Experts of a small language model.
Experts: 16 experts in each of 11 layers, 432 SwiGLU neurons an expert, 1 pick a token, a softmax router.
Below are experts of layer 9 (counted from 0) of a mixture-of-experts language model. Rows are named router (the router's row for the expert), gate (a neuron's input weights, with its number), up (a neuron's input weights, with its number), down (a neuron's output weights, with its number) and show model dimensions 480-575. Each number is 128 + 24 x the weight over its row's rms, rounded and kept within 0 to 255. Numbers have three digits each.
After each expert's rows: a language model's description of what the expert responds to. This comes from a sample of Wikipedia text that the model never trained on.

# expert 2
router:110153136139168145121131142119156168143117166144107134113133150092095165119127121107141117100127134123099099109167122131121093108134114144137127158158132163164097099119081126136132161114127087124121171164150135165117144156125153119121141109115122101125064156144087141142131102153178097122
gate0:119140134091136106106132179149085090097145094117126137107168143096133101142108124124146153172124134123101116114084152146131154133160153119153136125115114118132162148120134134122121121174100085114107092117155104147119102110132127124117160105120149107120146129117140104104131171116125088071
up0:136149136126156146130134143110127087168114120115098125111134168155128156163102127159116151162131099115135163128160085107139167137143143159165114102148145099132168106093133094108108095150104088143132168083097133126142141125130113131126145092112127108126113195104118129149116170120117116107
down0:153130142126134158117148160088133109119118099134081127144100152155123144133147131165146091093154124161152150141135089166087113117189133151168154117137134168183127098136130140067100144073146103148214133106111139111178146120138178084151103092109128104134101162120103120175149146109124162127
gate1:099142133126086121114091153137138106092151149148114146118147145130154146147100169129162077146131154148154152138131127133136169110131115118126171141107089142132103114183095112162096119104117159113158089135119078138134100121143113109114115171135156119139154149123106095108104142157124136114
up1:122116175137160137144071099084093113181114155077083114150136117134082092100102127159159125099097087106134117140127091159105094150116123146127107106140140121148120130133098145129107170109118146119159127113086152144141105117126111147135103093102134163138139119124149104134137142143084124124
down1:120128114112163109092135080089112094126070131116134131119150139173150073106140104109106163105095150142103130101103170096105116158156132136149112136162136144130079110102073110098089149128135160109128116109125130139130127168100139155079116100135117121110159056119145142136105141099177152164
gate2:101105142166175114147132121135120104117125173131185115097164161175142158132143126124092107134137151096111131128091170076121124126121109104152154125124141150152150142109130153135112164136150131109068090130105121140085114107145155073136153154119131160107109134088137160094150120118156134185
up2:127152089103128126120143108125128081140124096139116123084137110079155131115149136182112128137115162121074124119121156107102139105125123130153147176127153144138093103149115081128168098132141145116087151099119129105073112177075172148162102121122140127108111113146124132191138138144104149142
down2:109095127101142158130101131148135156120110109131087094139133110111101074148198118125158096159096156129145168129135127141103135143141117111171128102113078105146087118133100067122104087134135145073138136119147163107132113145110134161146121178105110168176123157195100118170129152143163155166
Description: Determiners and word endings. Determiners like such, same, that, previous, another after the or a, plus adjective and participle suffixes completing words, such as -ed, -ive, -ence.

# expert 5
router:115172113133129127100105127150159138174132156115106156148142152085133173082092142087110117142129117125135096119123172133144091139144134119142101141167155100116143151114112151129149067143145143159128171131117131152129163133122104143149127098110154109105088132111130114159153160099125122142
gate0:131132162085140125125139161111131096157146136164137122126121136116160137119165144104096122116130101121115136104162131096145138136161113156080156087135101115146152112119135146123084158131101095140163124099123152135168100106120152135154105136099151135117124131147128096131145106072127138141
up0:091131150096116146139106076137129135053154088124091140110144122127142160120129123119131141122164086173094124107130101103153162117104135093111135093109099143144066106065109110135102135125143141153100129114107137152149136093092111144142182152100102101144190103130131137144115126106151146103
down0:071143182144140140144153093126109105116130094130084111099101142142114159132128128133131131143103153158116102113127142063105166155146108117111147160105078108158102118106139093148107174136156111073108097144141142129135141127126115154107130103117141120099124132122111119165122136135132123127
gate1:141109122098140128143141137162110107114139132118158144121109145116111115130114155142133164118115080139137127134104110067131139139127135079085146116133128145139148062152127113166155103099161123144151118137153131135174126131085084146095113145174123116117157148108124135127124110126149153140
up1:122118138110130120093169130128138102144104127145151112105134122109150119123114129116134162110155084138171151140143125148170175149128135130072105133124129142136139140165103095175183145119156128108130095141108116133111107134110133177100119146100101126104139159118109145154074127150122140132
down1:103145118147079128100112151100132137145121132118169168116107099103127170112111108130136097143097119190175158110104118139104113153099113146133091165127113101134161134124162112110145175089129140164128093149157112136108102080131098091134118144067119146123144126121106154123111151123149121091
gate2:110106093162114149115154169150146142089156167149136110142135170083103189128140116098126120133116143152154090118122153174136124122168129148145172159139110195108118084124095108151146156072149114129126079150138158139194130140166150072088141148147165196127121104119126100142139143146138129124
up2:133102162167134138139157158132148108145125104157119128091083125104095147127156112104118088134159146096093140108114143134125114142165139135118109128142104132138121164120139122112131094138143129152132125142139107169146096136167144138109135154113120152134105141144123136147145102112142121080
down2:123101142146138133108160145146097097098177120126099129127131168074098076124178132111160097165165118125135152152142131121135115152127128146170125116084144131083163121131168153163130119128117123143120132129138117101107162166099143120173112159128119105106092138132106170136118132117127115127
Description: Pronouns and paragraph breaks. Possessive and subject pronouns in biographies, such as his, her, their, he, plus paragraph breaks and section-heading endings.

# expert 11
router:130111140116102138116138098142115088154165082166127136142129150076145155182124140174169141133146128120086130153155107159149101127129103123113130118121117098115137159136172144110171119132181106104120086141131136113127086118106125080131141149116144087121129106117152120130152116113126129110
gate0:146153168105158154179124123169121154083100143172107173138123117114143140134105133128116150152135123124104106145124130118156143109102112120141143160134101135149109154118116112146089168130116155134120113088128095114142134090085063140144127199146146171135137124127116156110123105167103134153
up0:112096091097144101132178124082137118122123094098114138121126131175094149109197153118116168139134140114157117077157118111125152139105117158114082100127154133156169090143132133116127102142147104139105133199120151147164141166151162102095111075099132116109140129126140096146143132096152160109
down0:100137096072116127174096136143147131157152157094108140164101156192109140131110120102131120101135138140091129094120144111138148181161120125074165128151094156154128173172130143133068151158103107145159130144148141143136100117173115131116095145143133122124129085153103125129142157122119110081
gate1:126078139107143126199144151166120100107117103174136139129153152134138124141100135137128104136146128114125111155183118101151127089137092135106130118120119156095125107142127111158113146067144169127113162172151153121123113128140120150144136151134067124156129131124131095126107106101128118114
up1:107194103103085180105077072074178129121154119102124137143078093102095153088154151128124131137139127121091116147113129099127115170104179131075154129148139100134147118132136119117120079181141156134134108086103148111132143133113118118139118146111151145091118152115134179137146109121129158156
down1:108110107117157173137142071154136123124147107123164124132109124169155130151147151167053154127103096131147159118146135131092139097151108144122127132159129088102151109127109071113121127132088149139130113138151112144107141124100123100127090111130127114109124110079126136141131139173127125127
gate2:129121098133115116146069130096147113128128139192112096103112117109125169142104141151094147096128086106097140150133121136123133097146080118111145118091117105119102168098092132110127093158131132121136092152168096110114119119114164170120148114120144118164128166134150137098127177149129125108
up2:129126100128105136162111114120192102144101102104125109158101083160103133152117156194145137135108134121093121141149152111145111166145149178176128125122130142106094151137133148156133122091136097104098154140121169137137123171104153118138142106086150128106130123162118094156158140094166159138
down2:121101109143096134113133136097107158123115157108123136134123076108116156158130141144120146129146132101114102149120130115119171104122153113085098133103136141127133152176138135155120119100111135126143129085136159137126122104166162168129114158147175125095115144158118154137106124128120129106
Description: Spaces before numbers and months. Bare spaces before numbers in tables and infobox values, plus month names before dates, such as "| 7,742", "January 19".

# expert 1
router:137137137112147149112145107070109106130146107103112116119149116093164089099119112128087133146083104116125130165114135104088090134116137135124189116157146123087140151138127150139097151158129153092129127143127154113073088143139127136100101122139112130140132129125108138135166166096130134135
gate0:128101134100084107171150097147107143099131131178174151118130123162120092129139134137129125082110153106069123146091169112124115116117081102096115168086161093145143147156114145135144133141104123103104113074110114153122135153123100130098151081133131108118167149093118137132086165121134139082
up0:113183143112140111158119137162122145158124099151097135130093149122073205187127117137121111107152150132140108123137097124108136113115132093118105076116147156092142091126133108089070131121121115146114159174124140156106135087140078104120129110122142154139132116150099170108135117145158080177
down0:158128127132105100148097150122119158131128147136138100157149113172113113143112155123117112112127141157098110131136123099151094092150133090093115102164116156145134146169193115100078103155143100119135101166107099158143143151133098120116129122147134155149115152108128102145124139124127128157
gate1:141140101149139115097135094145149151081140115129084124121159146160168132140161113151110102073138127121151120105149087129164065103093114103142146128123141141103113164150129100129139083146107161122124103118132136120153114145120144111106084137171107172143105168136156157098125125176132148135
up1:161134151124149093125129147121125117138115128178160177152137145127085083085082172087115146117127166141104111106099125081109110149122137119095114117140126136142189110118146095116130109133141139149111158159150160125140135112139091128079126115072147145123080095149151131142133174148141114105
down1:148116154130138158141173126121126125125144152167106165135131183101152061126118152132148115089162097149122137117154089095135075149176157157120123118100151129109120163147166175111145130155120126135107133106121134087130138150145107145123124132168128164147149111167101123095105112150138148129
gate2:100117107139124149154151166139157128099127158144109152154116167153138156117132088130126147109120147133122150088121143140110107096087134152115128193122145169105128125143111111114147100088121156174097121180122156168107084149117100145172151094106182191109124112141128147151128121129140099132
up2:122129095096099127118137174136157101108150145133159111157166147157117108144128086119143136123111102096117119083069127155145151091113094118091121141141183127136144129140114117137114076124122133141135144143133125147109077145121092109114148127103158130099166145103081129126148148172105084158
down2:146085111106087108110123144132119141128106136190159119101156128167134124110119142080140115160114108131100143155053138141125136152117110092140132097148134109180127127121108144160115134142124100142138134122142145142111110142113124105133111116140132106087117137126092133142153103129110119153
Description: Colons and introducing prepositions. Colons after infobox field names and headings, plus prepositions introducing agents or lists, such as by, with, including, like, using.

# expert 3
router:136140119134125108095115128137098101140139133134136139109120105140100085125136156095136131105126129139129115141106144121123147099114104134102109139111093117147094112109069113143115128147132109140125071137145151137113142097121149092129129128119124099163145123123169148158151157134143154168
gate0:125111094136120100132129120124121128180150110118114121113111129126115167143113145183157139108135157156114085105108142155161163141138140125173128116141103152113172088129102137131091154159132116096156130144184156166134124124095185118114116121139129132096156151113122150142193122087078145152
up0:126103157118133170128132152107135129097139153107101134090159175167111160168119115110152140140087162119139124096130111133129163114146136146107136116137101141159119124116119097139112078152135115127131116093159126135132128098120128118168158102118144136065125127164134128091143127112123133171
down0:138089156145155157130144113116103139127193115157131154098098124133133110126112072149127153126127152135151110179121127126118069138137164100134144160116125157163142135115137158125119117130095142143116117143099167129125102114136118120145086164155111133073151121117127101120114171120099134136
gate1:108124104138115138139134133083145132145153159109136082110131147183156140153106116111129140102146157090145128100134145129116148108095152133141100157167125145186115181114143125160102118168111103151115151168178150147061112125105104157136136190102123104102107102115074129183132125106138173093
up1:122092139085134161118134107120122099044143164149121111110141117130135136147133137128113139118142150113153122092084126152103150121146160151141100106090147082130144157131100087155126146098113142096127134114142132162151106178119126095116125128155112136091119090102107123119124138111087129134
down1:117086132121124075129152086154143132127140092084133083153107124132186156127142127144146183105097131116132124132109119118139129121091102152118105138107121124168116117111136117136150151115139141130101121142116117151149117119145135130107091138115168088104149122150097141134074098117103101133
gate2:138140155130170161099184156125146135173080126105157153164105109192146129105142134110108111126129118117103128068122169125158096156121147139130165131167136129116156120138085116136146121145125097151153113135108158114112135115120147119117113135153095120157126127090150141111108126118125088113
up2:145161149136150112104113108122130084136124105128124112150146171119157126136116139076152130148110166140144153142140092096141123139174131121114143133111111100103104149098120110136111161106131084114083135134103122144144162127069116175161132110138126135105068178100109118151136071104167112121
down2:114105118094076144127128142136141145140156146103118158115150113171115108123120140162088101135115111142136126145116172114130150131187113132114178129158131127129150120127103122113133160145111137162133108159103143095154138163166127121151137115117159136115087157112144143128134150172152155100
Description: Capitalised name initials. First letter or opening piece of proper names and titles, mostly capitals after the or an opening parenthesis, such as R(aspberry), Ch(ili), T(ennis).

# expert 14
router:155147114085143093129135148133106155108158139150123140156125112115169110138163099108161147123148129138133135109084188128153173147114154105134117144115097138139088138137095166114096152103094123143134139104088136133119136146147119118150095154119170185109112125128165133131132148152090128134
gate0:091123142136134144146118112134112134130162120134152112159129131153145081139158163154143127113084166135185135127110135144137122134134128163108144144074103145092108136088124126148106154105098148137110156157119133102141131102138160139135127116129158150094147130093157158152135117085140164163
up0:097104102086148142129133113121101098145120108109117140116149154101097088137130121143116116123146147117143127147091117103105127161114078122143149112177126110163161125158130117175144157147166095084128128121148120121154138125122098090171108119101093152126123105106163127107131104160117089120
down0:167122125134159080138089154115093129131135137130127109136128144120125079171152174130135146132128109109203087158124165125099131107100153104122138124111130082138127137131125121144123104141095132155170170120131142087164104165103129162093075145142122103152120122162093115074132099148112136144
gate1:122120136121086147158127128146108108165100128196092108135105142128150085152097127146134159103123120137071135104110139121132117141184116150095140143158148137159156165097114131120136150116123158119112090130107109140147071144128169131111141126082169146127118147110102117137102124083135103137
up1:158141125127160130125137109131114148112130149104150152086128123173125157122125145136152115172118137147109118170161137123105136153125137164165149109125151115132109149164147128123091154149136093117122154112116162146120174112154118082096106138163125144095182102149130114143166140153128122125
down1:124093108164154137111127139150120129078121122137123103095098144106084114145122114084110165134138103133119153083159165141124077091113120112116149113127131122095155098173134110145140124136113129140126166099123148142095163146143102091118108139101125146132093110172129107093155085206127159105
gate2:166130094134122127111102074147121125097140111113134099114161134166131112139137133081121114135142145136077145174145134153138131104131135118107115144136105138123139103128128138157128206112127095115118124134116133165077109141125078116145131119136143146127154132148133134153096134168146128149
up2:095107163125185132122093128132105126141174120156160113123095129163138067162109128133112096129114113138145150112078138136194121135094169081174113148155148123102132124159152140067147092151111165160138141132103116095103152122123111127109128144134185140140131136119135141058130094133073177088
down2:050132132120119117156159156101131133109154137108089127114160108085123070127141141117102112176162097164095114112134208169120094153145147164139111144108140141134128151133095109127125119162101133174106138095112136137111136090166138117161182156144135132143129110170116166119093158138161123085
Description: Infobox and table headers. Field labels and header words in infoboxes, results tables and taxonomy boxes, such as Born, Location, Votes, Candidate, Date of birth, attendance.

# expert 0
router:120121125118147130126145136123146125119136157079145104141125095145104108114130116103137117120122127153158106101143193123139163179132100085108144171128097127112160141168112128108111141142140140164153077131129149136151129148144116104121109153137098099116155095131146128104155122083105087099
gate0:107106137123131127146119117091178142159107080114128127091157152163130115095120104106133185118106117134143134122156088123144114160163112145131150169156172096143121121128105119131106097130162097115092183124082164117121155101117099184104111126127101135106079156138128185107155126141156162127
up0:131111136114175157156133175126125152148102156166121150129126131160174079125169128122135151141106136135116146144069174122119193105132134142091158144120133109122136081115101165114173133105137152119121084148150085112136079105169123155128131132130104115168113075133148110154133099170106111130
down0:130120171106141097157180180088141116136096121144134180109119098090198094090157114122127147193136147138097147066078116128131135158162169111148170128119127125151139138137141102147141119101130168126140059144146124140149134070178123170153150134148110107145156132175138165130110102075168089091
gate1:159143107144131173146117130180104072125122123180095105144117097183159083107133165156135078155128109116164125171078115084117140083136176129120154131125116158153126122133151149141153133105106153120107098116155138110124157098115144118116112134145137139148155095139139168119169093167145095126
up1:146131169164099103121101107105174123142109143141091114124135129129120148129083162111131127073166110130157107069132117126125096181156090106102120119147129141147134128113137124196097161113143157124132092168156147129149067163113122142114125167110110132132150159125146140142117113126127097146
down1:124133117119150118122149160128111131108104125129132127111137155131123162125125131134129160087126133106138165126132187131120102126151078147135141074162165124139105107127113112123128132130133090176124137196171105133113105124113157157142127117139152123107115151108132148126105147143143151153
gate2:152123142137125090113120123140137138116169112161082131140168127128133149173133133096167133117139115129121134166154103102101131092159125091088112114148139125101153109140127126173155133131147117122112127156109134093156148133173106112168152126161140146157152123147191131143138115090142135109
up2:108119115141144139107159122124121109153150136089135172104125114111122119118144160136141138134110139153116132145124135128123143211123138089094148133111099122061131089135130138147133185128174089113151126099127128124147087130084142141121125155149163123110134121132140136145139115146162157137
down2:087193148123093128099110141128151162150154163126169156097138155089142150142104126087121109103137154119107080069107096143152125156106114106125114143138140149148105135095149104134145168147127128124147105132104123151103114126162096095117167145139144166085115113144137115135129131166132160120
Description: Table and list delimiters. Pipe separators, line-initial hyphens and dashes in tables and infoboxes, plus digits inside table cells, such as | 2 |, - Position, 0–1.

# expert 10
router:141123142154122131124147112103103148129108144176124169143126144103112163112116113178169129100163144148112104138135167102155131116126111126145091146118131146164088120093090108097133119127169100128139186141140108134128182145148137165143130110141099139121090162147071140087151100152130147089
gate0:114097117113150168077149157139137152133149147167165126130110156112109114155171131137155136121129083143106083111139132116100116138121165105098137141143146140132139133143113139157143149099109111182127115159145144147171071073145101126140119105138086116150117166114146112110148123118130085114
up0:109133111144090128140150110142110119090156135145185174078117114093073168130158123117141144118113151125149139097142108120145133113171100149116164083097127137133073116095091090105098126163147156134094164098151099105124111117132154179110133170108104124100139119147120147124103146148126130147
down0:085117127141103143110153144164130140134127086091162135087138116114132095060132110124197107164084121144145110140130134134160140108143151106130131138115075093142146144103106100151121127146106125135106094091123162111121134095129083098142108163093111201110152145115111100176068165143156132145
gate1:135163129138087158134155135139117159145156106130141133169160168092135143161140132152121130119127105143085114143144129186102115115106160131145128140159100096104080091135118126145086094142153094143102142108119151098079123083112096163121149132130134152105112110106092133141163158120142143141
up1:128102168109140113149102164128137122120139129130093121103111151140152147114154205119134116155137121147136102098079099109139138119093101135135172139147177150136106119100101135114141137096099174099134104148161147193163123171177151144131119120130144086105150101131190115126085128111130108181
down1:156171117143133161126163113095154160124148126164151128134107154120105162100167076110132132118151092131144099145102120106161108118169149116127111109133107147123117084138092166128124096165176139148086130155129134104111145137111130137131097120123121046097096163115130088100125104112098136120
gate2:139147082112138155113088121136127139144147084135118104119148127106128135106146167148108125106110150123162154140125119120120146124113115084125126134140110141100149090062126155166081124114141118067091070171117137140124126136139132161104131129105125098116157102110151146116150112098099091129
up2:134119122119120100136101155136156144203099112073139141140150134122145149091131125138143151086127117107137134137158085120128071129122111108189114178095112122130163130117101110148106127117171115118097143102073142171156129148124150135163107110117115110111115138116127170165095136116114110123
down2:149126108164071142124140153123149122128103128141114066132131150131123137100197089165167148114137157161112115101086141138135100115142160085129153147095130108138124112144116110151143071134172159128097108157099134140097150109128144165135138125134135122099114147161145164138172108163116145161
Description: Years, numbers, durations. Year and number pieces in dates and measurements, plus time words such as years, months, weeks, days, and verbs like built, held.

# expert 7
router:130145151132097137139156147124143174124079097144147117096128145142105152099124155099110142127137119121116108086151153127115165132144133177152107101100136130109125150125164102173095147160135104170125141128135165112130132086103103115146139118117133155091129122121132133138112127142118114114
gate0:113146162152141121113173101095132152164138146118147124094121143123136113143097127078120115178170085141127155111117166180129130152188134100132093129130102093140141081152143132144093115139116113151105132132131126093129120100142110110122143126169134152107130114100168134082162139087114126166
up0:119128117150108134101147148136131071075107168118154144126125138162139100085115131108123135158142131132138193113127166143169151131127124151111131058116106092127130114124105108150121155153099154193083136135122121171142134124140099133106114157143111133146161133118165068083124116053106157158
down0:155141085120173070155123131131149135131091149093109112122108117142115125136104170130141109122126084142133123141128125121129105149147125109119109116124150114155110103150152117131152130130084131120151184108144094170152119112142121095124114113130123140114129167116108140118109080129118114141
gate1:144139092132170148144125120099127141142133171149107138141137119116139145116125149147127128091122146154157139144132077113124105121110119139131084100152127137092120120084104167146078137176160117109116134087130147171132121161127095157159163125091112166127119133127161156140101112144146140160
up1:104142115118121157089158140118106153088126176118116145113121181141122143138154125161067154142149142125135076170129116109091119147100144144137122131089136113126127117129137152149123127158158104082118148157140098116102097092135105078135147149115153085119121153123104122106103135134139132118
down1:108156135149139178148130125162126131102143122102122163098126112137119126093125117130105041126112114125161102151138116109113166125154132106104138127086101081082132096137167175178107127087154150079146093108122144092131145143139186151121084133098089060138086090164137129101149115121122110144
gate2:128147143151107133204146127162120165139133098105103093104134147108102112122116137123143148160127115104090109139125103108119176126128115137135118103144129134075151155130116174119078115106166120128127125120170130160142153136153137143156129097137153141134113105106109135128161105152065123169
up2:146071189139117128109154118135100111154125136145110118167113150118101122144120138101138127132128117103120142128106138145102137109167125175165085147102094138133109134104124164107200159136146096122160127129137112097101091120080164145115146139124134067145149131149078103158149128159114134156
down2:126135169121166114071128143109076113130127125131121121143131143109116099154124079134095094108098096122149137144140155092131128084130105089174103148140086101081120134119099116115144142120166139135103103120145154138088159127130115100101131126133113126167152131109157148092110124117124099101
Description: Mid-word fragments. Opening or middle pieces of split words and place names, such as Mont-c-alm, off-end-ers, trust-ees, and prefixes like rem, cont, Fort.

# expert 4
router:138152112112124117134118131145162108139146129132114107141141104124152081193138134125124142145113151119096135113102164111127122158148145135142117087107134118120177150111136085146105122101100125092114127101109113130195150144090112141110122137122128142107137111119120101157124104139093181136
gate0:124088151113145143114180103119138115141149141115120128100115130091120145159132107116105112155072132147159126158158180143150149155063170131114125097142100185119115129091109120113094095131129145107141142099122144110138102125167106109124156104124149136115131084137084157141105147124177152137
up0:146112149109120173084163082169130098168133151117119152121090136113157134082149145116094122093124111099124115177110138159100178140150129139139126118118130145109101137095137136093132143113118162108128131093135090085108072165121143124133151146128135089126108124143109137121153083099077139107
down0:116079155136145132131144099099136130095129147149102156094102120139121146068109124119115184137111167130128125136125115072152097136181160100117126119086120133089108131116157120121129147143117138116112122126204125147127116113174136147164110182160121164086083101165149094136139124123115110136
gate1:128116139117083139106133154100117140153159140148134169118115121142123139102138137131154130133149141119143184099118096126109161109115133118149120131144160116141107154083108127119130145166115107161143130136143146138159120152162117142135106081140131127109116099142092092175121147107133103109
up1:152163173131111150148102123111148136120112114147120131118131121112158146129159128177107151131145129099125178143123097096078146165121128160133129114153140109128105129142101088137152145161084166136136160104125108152089096118124158111143123106150153184130126154158107108106084106129130167126
down1:138127106106156138156130120139130147078146101137148129151181128107119135126115129149101137132151131083132137117132136139136117129124093127101118145083146121136131124102144135108167146176154139151124122123141133143135091117172115125138116141136111137148149146102132118118130108166116167146
gate2:153140161144152121113142138104098126145096140097148132125129122095132092147144136123155092150130170157153115119146153130152135142112121109115150150122178103157127137131135131119147175125109148088150101159149159099129109143121125147182125132135138061123145120146092116081152178159122072080
up2:133118123068100130140141121109131132087142112131127159122129158122151130120161157118105123113147138138074129124075120137094142129148113158163112081068087124147113101137135129125123126114089138136173102141137096149116154117123088128158132151124147148134169137121141117132157138153128152161
down2:145148096114110139119130106106111106120149112136168103130127100125122156122120153121110106120096119122140129137114091107142137154140085103130132083131117100134146105110122150163134152104136136136151107123104127154140147119117108137153106138120105089099130153119140093119139154110134137139
Description: Foreign personal names. Inner pieces of personal names, especially Slavic and other non-English surnames and first names in lists and tables, such as Kuk-ush-kin, Jasi-ń-ska, O-scar.

# expert 8
router:134134114122139128173139149189111105123143133117128125136141151192121151115129109164117113129113134076127163108115100103110133150094139145144175143140155109096137107112104184153114130123146141129116142113129134117141145151133130165131113124095111103100161120078110138104110142113121142119
gate0:168112113129116150119154137146133142084125119139085161113101113134147112160094095144135151099116144109128149146139134171131140109128139142135119118127159113152118148070152117117121155132125167152130128136165157120125149154156118182171113127149152171077100090159120130111130122151116113115
up0:134104135174129147095167117152122129086080121140124125115152114120144129120099126131130173147112116110132154114158129154133121131107152066083103108121118092106113124086128132115098133145147136128094156137159118164116128108131099130165156154134098180120096130119134152093110109158190096137
down0:164120079074123140113166115121138088145106135152098123127117129139135155126149135078131123154152105099119132102081081149154173151142094137132154123148108088107118163166163124142174120102099077116109162133137157141122098145156123164146077152093163179096131171116086099134126122178071125181
gate1:150098138099126106136110169128120125103083136110136111100122140149144122118135144065136140150155184139120156145147087098086157093142134100112123114119094151116122124127142111121154134158101153113153108133191120182095133151136148101098105148123167092145138098153107098133128115115134131129
up1:104107109144119150150137110146118126121120092125174153170110096135131110118117116112146097158148103136132112102131096097142145138108129102158093124147129105101117118146142116165137139126155128156134179109124109113112148109129134113111172121174156124103122151134157105163121139119111131141
down1:104143132129088120131157162103127127101132119131140119123183113126157094096177089149156088158123130175125096124142131130132121094124147141091111119141145095136100102110128121127195143156105147124139159117104164123157114159124122119121129111123115148109123153103104126118137136136075125100
gate2:144132133104157133181119086138077103148139093172107116102119086104118128112153150207105128135113139118144112181097122127124137131103090122134128111090143123097167162086117119121151137153165088135082134168119139166113136118089134083125129095173115160137143105124140163117129129127130117142
up2:165075156140102122129118113129151132111084136135144146100115149169126117075103116103168165118138182131151134191148128126112140149126122085101125125147128116137097152112109134108131107169135138122175140165126169133104147177140116149106151113145135158125144155144124169164151141105125146108
down2:126139134118100146142128124163063086111106116154105121109115113138146126137177145131138086138153156132150138118126109119112118130136152075101154173110114123116090100141148076126162097099141160111118139066130141147130128115128107167122125141096075133161180130108152120138160096124111097146
Description: Prepositions and periods. Sentence-ending periods and decimal points, and prepositions after nouns in titles and places, such as Isle of, Secretary of, Advisor to, during.

# expert 6
router:127116121148122124105099106101152147164150069105149111148157106108081132098102086111121137137099132128109121114103123140132129143134122068087161122128145125117116093132117140161106104122149140102154081129143139140112146148130145132135095126109094123116152101161110135136146151092078099107
gate0:148141114099156128149109164131108118128087122147166189108133123146131175140165181135182128120168161101089153112149140139134143110137129171172110119143110122133147188108158102133162157169139102150149131137130136158126100122087163074114151087171146136128165161131149119126128112164119090096
up0:127073140147104129148172105147153120105160176111087156142150097094158100090165105127143127088125114102103159161123149097137111094127128130114122143126180154094097093152121140160152136106079113143114098149124093071134093091138126131162085113163143086128104130078162136114165143136122133124
down0:159141113128137139135116158118117125142140128118145112139152159133125137152156164138146106102131128080145183157124114081145098139108112133087154102152101091145109101146151134114109130131120093150138131153126161127147138076146142105116096131115134140103100135160129100137155127098120096107
gate1:101128153105101159128160167143115134156152146108147145147118107132144120179154125173143133164149116088179155128119133108103175134131129120129133148098139092113122145098112175112088108137172128150127121063116058155117119121098130160149118125142144102137135189158071153129139115103121148106
up1:113111124170143183162138125098132083114135138124132157094106163111093129129161142177118151113148164129088165149133074098119114140135108168150118124139152157123140135163133097151103153132091131144106125128138140151109141137136155174135149153134102161131173103102114132119141094151142102173
down1:087093112129173138149137168100122161120127114159177143103115152156125174120135141143112127083086099129127122076097140130123142134126145128135157140136171110163134125149158134139158151163135147119127148173103144108077091118172077131152146145112100119155149143101151142153130094134090070113
gate2:145127120117116119130144174113107113128129115207101096189092120138129089133146184135108155108099136116083156140144122111056150127184107125096099127123151167111108112119114124141167124118115127140092142150150120125128145124106156166145141100101115140107123099166142142135120134122161102126
up2:113146077154120113131100133112116136169101103163131118150098140147118132097146111089073176118117141078117128121161102139100102120175130145113118151120143132114150070110178116106133100101135127124158125133133095117103150148151138127153096137111116151162142153181140137142110114131119096128
down2:134133099134141125134141107137137103102126156137107124141144118149121127101132135135130141114133129121129157158116132095106148151117129141144153124117141133088120157125109114119105143135163144144118133136123109116114128105124094152126139124131154103154150115145126151113118161142096084149
Description: Table cells, career verbs. Pipes following numbers in sports and astronomy tables, plus past-tense career verbs in biographies, such as returned, moved, joined, signed, scored.

# expert 9
router:114091111121086171123091139141120110100184130147103145133130126154119154156118155144118111124118130120154152124184088104125064136143083137122145138139152116118157139120172102136156125141117070151112119158160133117121147100156164086114152090114174089127121129109188136118064090097141104094
gate0:083142142155112140132124177149142166093160165140119141089164110112146136090126144144118129139146131119127111113103108145135101115138106104100113095139116115131128133117105124083070103177112090120103144074102133191112126138119165137128143137089135133124130127145104150111107165110098124132
up0:125134177094152165106157138124115149101116115108122161158161111156147169152168091112112106109137083138089166158136114130151158140124093121127114126113157150131152161112181163162148130152142162150109100140093144134128129118130135121123131121148119101116176168115163105120129123129168101097
down0:171116119106118149119131107104165120119143135173138123116122149086111142125160159124146110112114160077126125125148137154102124150112127153126167110139112142146137135125105103112139145128140136098101129114151142151105118182132178157158141150127099107107145132162087134112166120113096114137
gate1:081116158132124151123106121127129121140133100101167158129083099168125120117153142131111151110148099150108108135094105136161120149184127108144119170112092123103130108144124156121104109096159140155126087146157150154143188114118113112147183127121137108122149136108173146098117153112174131133
up1:130134102109110104153118146126121133146105169158134134131096143113156170151150125141086148124099128067138151103146134124115147103103151150137105162101115126122142140085117141117136110177078120122117103130119111118128078122167148134095133127085102113134176136108139056142119151148153164157
down1:158066150097155134140137059118111140140134112169127087152113155157140100146105103174145143136100138108112132142137059114069138153162131150117142123157123126135070114137106121149129148088121150118105169078107109159114133152113131092094135146117099132164105142123158160162123118097120110147
gate2:127135155085127119177163105123104101155107105129106121107119139121144116145164153172200100091170139132120113078067174118073113120134156117114110109123095150115116120109124138143160095141097138117108124130079106117148125137109108159095119161125129145113141119134113139122136143122145154083
up2:096125127177126157129145124114152122117131066089139123145158125143117113090136137089131160123091077162136152142120113097141142128120127111121132110154132147111103104112114106151148133104135125121129090133142115171158132136130118113157141117144154153161148136105141123106166095110151115143
down2:131154209124154077127156144124119185115114125127149131145084108116085099111145131110171158124164102146146071151120099150096113089096140132161126097134179105125092140157093074141129104154117142137131119149161181170098132124117148070137089103095121130181156117114135142158173096116139133084
Description: Definite article in sports. The word the after prepositions, especially in sports league and team text, such as "Qualification for the", "left the club".